From a checkpoint of a small mixture-of-experts model trained on Wikipedia.
Size: width 96, vocabulary 4096.
Below are experts of layer 3 (counted from 0) of a mixture-of-experts language model. Rows are named router (the router's row for the expert), gate (a neuron's input weights, with its number), up (a neuron's input weights, with its number) and show model dimensions 0-95. Each number is 500 + 40 x the weight over its row's rms, rounded and kept within 0 to 999. Numbers have three digits each.
Before each expert's rows: "mostly gets" lists some tokens that are sent to it at least half of the time. This comes from a sample of Wikipedia text that the model never trained on.

# expert 165
mostly gets: " level", " pri", "epend", " ear", "wards", "ategory"
router:473437534525477559495505461528558512467487545477496365540478441496512542533503523522508506534468543460517526570426508476569509478515456483493509523447506495559509494501548512494410505517490554496517488500484537519452462552501461431506486528521477517463552442499495428464540463619559438443
gate0:504521514491465468503511600441466506472503560524458528447530497534554515548496530547518590587490550459494541544482485559543409504624499477468487514467488502480522438491506561407491509494499493459464476525492489512494598530522476514510464513499527531568451495558502524464563539483459503533
up0:474484508463532469436482560510498505510586558496479524488448472477471475528537414541443436488523494472537440511536494588539433513515461468509508444502543527477465509534491488440484479484503487525558457470526493450564576536483510526456557506410562531497528476388474545556507498489427467505
gate1:486520548492517456500519524551487511510491552491491466520594503509485459476482510452544440504473599441517494561498524514575483458508521490457506560461487577472426445507473464448497461514604444529505543544510461498508456413557476498572468511551512501517479483502536465543465442533594543495
up1:488482507508526516526479473495532562482540440491579510500339526461478530514496514524474527519521390611481517492525501494406558508530493495559508453486481419555544555532498496530474534481458566524494511474480519520483562539457541493462525518493493475453513512491495541469518518450426477468
gate2:481486470546467499521449486465582393501502541515498480532501563485473517458548457514509507447488473512521461426549448489547452507431477519543556529506539477495522439518540433499581498450537518452531489444502496584531537434539475447566506483452513460557479550475412462495526441497537494497
up2:469520494466516523481558528595416597597534524458465472473568512516494478559502488488478493551548535550495552550505542500475477502566482550491468517506483423472478525458453510492478505552463476548484540562488431511505471568480514508472503485531542524460524468479611518494524577522432490476
gate3:414492603490504534489533457527447511514465521481580523507493490574509523506472471448470497523484468446506532480464477460509433483554506455449460517555473431541446533502537420506526514574482504486461477526513503526475457490548428502532481377559460489561508503597507499445489512503536523503
up3:438495567528514537528493492503504614502501541448614544508438499556492514461465511472474444503497433510506503536499471465500556458504454499469473496542507460556453563481514360552520516531530504523467514521471558523454463505485508479530492400520469489451523493567502533471433472526497489469
gate4:443476503455521474564527512458521477498487464543504604452493477513430424527486430529459449540506459502435485509509544556522492545441592482513469462500502504507500512457461520502497457482459523492480585502576504444553474502584553513556491475475535505492471514544517500529568553394467508541
up4:460482522502468485481376449461464517472478475491552468486544538542479463442529482483484443511501567560448489482554507499557546522403478513492574486475471501519513463467476495551440487505434459478469573494558427579535533519498520518517471504474520518578468553422461498520522550472464557515
gate5:509476543533499555442565486507515496478540561451429429519488514534515521534478507527499555512498445443534464558480496504572479454574463462512441538449489533532501469509539558484538500505497567541501489489418528545452483505423434450472545479524480475468578460518494458435523460537583438465
up5:486461566548525542460559505495512537447541573485433448531498539544510507527498491537522530521514480416548439562474502497583473480573446432492437529438468520511488441476513565477525489461478557546478510480437533526478480497422446415513512522530486484490572439494473494484514455526551456475
gate6:562534553521481523453565467506516448566463489520557513509497463507482524608460511513489430434498421499466586426480455487488543494470508534468518469469518536513521580514495508523574520481434496478486475508489478539502509503515510524391514367479499431526505479539520509456466493472474504534
up6:444473467478521478568460505482485555449550545497484469482454535439512474390526508508539554567493588508485433607502533496517478506521475471529485521497466474470487455518522494489434480531554477517510508496538530459482494501476483472632474625499497533469475524498471508563557474530529490481
gate7:459471485490501516485458471488460509417540574511525490487460461574530468483513438538505514526498539524489501549475524557510425543420439524454533450512464533506473460561519509504516498490442503453517512377512561489531564506491455579503542524432518522458530531406489478557539532442483461475
up7:491473463518480501475434416494475522491520504513475505481480428510502465430489470535506509520484540550418550546434510524502419589415496510467586475443478490494484489568488546520545517476431528473508405473525549540521486551490514553467549469439515509488533517438535493509587544458461489488
gate8:490502449544470501508542507540431419563522558508499445509532557555444526517530503559504520518507467536535397461519485421517448548537513500504451527525494508503567491490555383522494479444483543504561492559465469495482484466446439560469503521454488476453498507563475525470559550523547489542
up8:516507538495500574457586489582544560477437463451518469503513510541574515565435503510500483504457461522588514437475461451495475465565481478475414530457523451487543578509446515559482540484511471552484514542443513482449500501460496472478511464533455443516521469517563503471470476540548528429
gate9:491526513493519516503562570523497512554510627492572483497583527569507508562495496563436440463516441521481473426532420481538435507500421512506427471522525534474473505500529431565491522463492475474466535468457467483518513489509544534529519441406515455505487534489479548539469502502466486478
up9:520478489520485501501458348493532509458501443503479519545419467421506494425497517425547540511500556503491568540475553513471556494503534516500540518474465430506537474548458543487500494546500506514513480580537520517469455530469459452517436502602498503511543509523505420444549490507545532501
gate10:525537508539467474479523569464554491493486491510467530500557431497517502537494524494517481492505406502538517413545526469482488357535529483516466549532506506536479602435524497437571521453483538454504454457479453498499501475460505481529499494579488509502460523601476485427452495559539493511
up10:506455438491517497532467471458473495474589519498505458483401494447512492456483479504530491473489500468473519516553504489537523455469453605551530500493426549487514393594525430534500487508567498500497466509479538554498540484513429452535519539485504500512421515474501477531554380473526506496
gate11:497474554507529513489465513543507473455507494511502546515479526465475521499519456459531486407507479520567400452485519517544495504500497389478523503462497483490477444593491520514560454453472540528488606568521483529527490426514412431528467496554494450527491503551502452513508435464589510500
up11:489531478457499472525505565553459452506503480512488458480631537509504457471486471531461477513460558434493445564535520508531479514516494515479416515525512570489531481433503447444462483545571465447522504472506449472506541500532497550526530648500538551517459485454492524577518532490524510519
gate12:501478606498529506520544550543461436470451513466536489450504582532492492490537540456497508562502546443521507532465508498498468431490548443507502530552469578511494499398524498438445479525540531511423541501558492485486558462525427503478549565561469568449462506494488540517437464538509503496
up12:497437550493508515553438588488464565536523545456521475468452524470519471484511530477534486538492454511491546477558478514466552423437514566569513489548452517475535515392475469529497537488537518580457503502501524476485610554476536438500517525480491545462516487460513549492504405501467487453
gate13:487452491484547517494539497574449460466571500472577537497503517537456472489484451451524417536495500392580467486479486484500513454448500516520496509503431460490513458451466539606512521503549441570471556548543560472487474537493452519525440569548505490513469467483510470574487479531528545487
up13:502562490492439479515452494402551512550451472530440471533491503472577523505528528545499574474480512569396540491532506507533452525563503506490486499489552565493482524550520475388508466518453551437514430467448447559515530454520548480505551450452499525524500534530501502434506527487469474527
gate14:462568524458539498489522535467468474515522525533472483500547494539445491540513431578505498420550522483443540497500538549570419520472502575469552461483544500470466481558451501455514464489501528462536427455480515532548526485516532511429584498449551557534566493412506534504553494455481487548
up14:483493584494508548452627435540558405558496480517498494526507507508478504534477518523533429416505539484486514468422479426490552534462518490486486488570525536512492491485538510531498489524495485526536469491484537483533506449466444558476590536525476524419528460489505462594486480479565472515
gate15:495513481481469450529434537494504558466550482538527505482476537502498453479547504495483494518512546501520578441552507563361596595504518574503505468547484577465498497499477420497482514463481467446516512512507488525543555550499596523581494543487526498507488516460534470549485532466467524528
up15:519480470477526474574473452515480545446523494465564486513455499421556494484508522407533496524506516552484455520520534495479570430435495565526520494464432488477497466535432438550512500497532480505465560595508594481476517564494512451480396555493509510508493491561508533528519430498482548504
gate16:482511499450534449546513466484473542487517487534427560449443528482478467543528496488498504523548555487537524489497533530464498566553552473464485449547487410501519472515432532520497469432490437490525423557586535452527498554527517509545441429570551573501506524534432510539464452466482540535
up16:536443538506484536518509478528504455502473498471423503480418520548554537535492516449547527528457456420573504509449461446512505496557513449472503529555557535571540504436581478468496510451528553535441488468483482503473436462512443513460538461563438505405475464516475528508486464526563464464
gate17:510465521514504508529510447538504490548493564439486454512512452494471581391490552495461514504502521553519494483455496502618476538520459526522488568507505443553538436491506459555436511470495531557486441485496486507479485508526413430565491492506486497373445494470525514536489503565524477463
up17:510497542511521530552491433524486518529482586431468453500496459512420540378493514470422468515493509520549516534426511512640501513492483489470484539505523496569517463496502457577455515465484545536491471511493528461484462534563405466487494488530476495424474510461523457526489516543507471471
gate18:525421512510498506509438523429544604498521520501520544514482481431534481489484514457521453471481473613525466514522514548460592517458526546480497476450424532538563527522453526572504523503448512538529492556469540486480524546450578462496485497495488516434526473538505572556469464489464497433
up18:462544447499497515487550486580445409477484470478488478517524495580497508490513468502483520559502512364509548499471474492507412444536502452511472533559555476487414442414554499482484490505562494525449545448512472532499454464530409534511508497529494525529505511479515449437518553522527491536
gate19:478506549495529515505518518468494559610503538468560545486435548495561490498521558493530431456487441607448461479527493479499550433469500534524539462476528465478558595523478457517480516486544508497497483496477451436491517505514586510417529476429496529442500528491496556524440532506447531470
up19:417537526464518461484506452412441510565499487522503476448475528516455479457594473489540515512534538506443513471554531511544455495481475447510533501510544431468503517500520458502504451488522454480467423497553478461523471517479486494477458438448543508583411579550423491470498455478451553556
gate20:454569492491499449484505492444488493476447426541535485462510481526474469454517554556517481497495531559384513485531562498540515485534577565490605493495478518486451539493519476524474433528471448454537448517503478501495518442524533554479561531493512555525409583504465499504483523480508575559
up20:476583489441532437546509502430531533548469471545526552473491506443492455492532541529485463440538504509443534484548543571458531518465559549478560450510539547456459550510443481507509460454520473444526462501493502473549554482543614523473526497481576532522475547515457543532438506484440540514
gate21:506528448517487476533537454459526486465476488504585503509541512443554570449541583556598502561456588542459471479532492452496603485476475525512569554513542480514506519485497481461492461536554501485412515488499459500448445467519489501514456538516487463450405528514453497538491496522456544496
up21:483539476502511467532533477456516481480478467520575501484537510445567578451539572563593517553477596509457509482505480467485628470486495558497575553532517480507515551461514488469487470540523477506423511487520445473480458453513469515502452545514476486435420517511444516537483521553484539501
gate22:478541447484595490504459525472481475536510440552530504475483490490478461521525403513471490502545509460520528473509554633467504535466490462485481431526528561504468543542455527542517459471447479506513464572561537408561586536544511537493522537475549554530493490487446514541473503460493498548
up22:521490511477498437573436497462549527488517521480449517491512512422544480469510518482552461478474555462435476586540504522538489439486510550542504481485472512461518421506431503466473499508586425492506525507532516540505562497491550441581439608497504516517425522531496507587508437484494528492
gate23:554497496516523475459479509439477527526466456530561477510486475577492493537514561529504437474557444569495423490492544499534516453512515511424452463474497481516481615591482513482502469480424459461516512553535529420501535512466601563458544575498538468501515471483451523489483543515483531519
up23:444604425506526525481485548495505531494489545563432492453553523484423506469557427547485562474530550549506544528565527546522522504507479471491564508482543463443469430504489436500532467470517518462486487443479416490532458476530508483449464458529533515558499595530490478477469467444485535525
gate24:543486574505501525509535553503508481570499560469545527478474566531536529516469464486478497503491506408555482520453458495516534448513551480466456462517554620524493515417489500508482506523520509576502515530432466486482501545487501537405500470481501523458544429454502535579391511511449500464
up24:542533475488468511480491564492484467495559420478507454463550532498511495459504445490474538521485529436506543513518492546578463437540550481513498501556483638475465492447538477431495453514551527483491465503521448512499553422499413470513538488567506565575462521499492425472523471545537478487
gate25:544474563475536502562582521509543563510497514500500535481546524518490499448538551525506412503506479502472453587492529519468552568534454463503492437570512459509523532472450507444497491573492509448409441541491577455508480540478515536452515507526520529428582502418473519480512523502434484492
up25:578427518503509509593546445492536514487499497481550507488560495493549509506519560497522434503487525446431489537509469492466519588406435540515499449586464488519519505484483433534477501591451479441412471540512539473480502535464475537543542515547502517509538470467422511475491447539513495480
gate26:533478554522519514503536448467496550559465520478549459484541470461501501467517466522516482505466447525462413550489497453550533480531515495503537532483555393480476534523412567534505527459527470517525477628481503516454524533525440468480514426570499499507452497561490455411529472551456535504
up26:542486547496535519517507449469493548557467548474540447480536510489504506462488460517502438524506464492459353518483477462563555470537493465493494529486528393492478522514428513519504507454529481522530503628496488507455497515500431480481507435534505515505444504608478465448514459529501568521
gate27:453510502400551493562544545472517501461535501505472523490555602486446471530539433464531508464513560522454511515549516490514517495558600483466515467559468487428469448537476513463484430486518434516502495500538449526538479452514520512578483510554519572546509487574471504503450440477451494545
up27:461514506569432498434494460550475441623467535509517528512491504522509542492501524523506506545506569375518537435463442460488464441545478514502490535546507491519531454396514473512553532532470475513510545522484486515493502502556406493525462429499482500570426495452492454519486502521512524522
gate28:461505520486538474571526496559491603540578510472524519517379474430493511445456553496499448488487551505471545551519476510461567491509494601514504467474459483494491462562458455541524557508530476486509487538457491519466496516473553479579484548476488473425477476448536505501524446515464490414
up28:487531453504482508471490415567494437585473497509393481497509494472469480554479494525530499445521532461571531462492468481506522539528467520497541445494581465460497495513523433575552527477476436433529445508476568517505545538482472508404476455415503464514536545502461491425551496478490505518
gate29:454547482468508458450541519490466403540488499537473512486484516551480467559531468528459505502533521479534572442518519513542440477520565515443502479538535581453451485578537444464601459491563477478524378495501512492546561462531487525471522548436530572501494507522504502552483499475496502542
up29:451491414473509469494528502494453499522507527538473546447489526497493444475534503517452550533477520542569527545571506504495575519582525505489496497568538525461457457494527447491497455545514467479568485504505519468525579515525547564463514564396526605466468515505474592529529534458438499500
gate30:432488538536531480515559585490532529417534506467505539461435503493470506480518544480487461505496423573569438545552506500505579437552500420511469509520441499500505520427541534447470489534510543530536546474512436488494526428479502473523494609544496555457525501548469542494488471513501508448
up30:450512547512509467506603498467538498417472516533458471487646484525455513470531567523527524517491566510515473532494506437505512510459510469488588537495459402512478557414511568423475489491532503475507482456507485422495434491463526551476509545543488510486492484545495540492507522537463528513
gate31:548500522527493531455472538514450508450494571509435479491576453517470507590488442546523520513480469532448541543499467532517460517435485555497504479485502416465422487511479506481551543515463524439542453417495480503518497558493545542474536458437490539480574474390518531496521567501502436461
up31:443518495501538487524503476495558503551479405491581513511436554512526484453490557462464479484507514465562477476487505476448570521531525453507499513491526598542556543482526508514447459483506474570442572598487523447474514425528496484523504536545493442498435538579503475518444469517499565541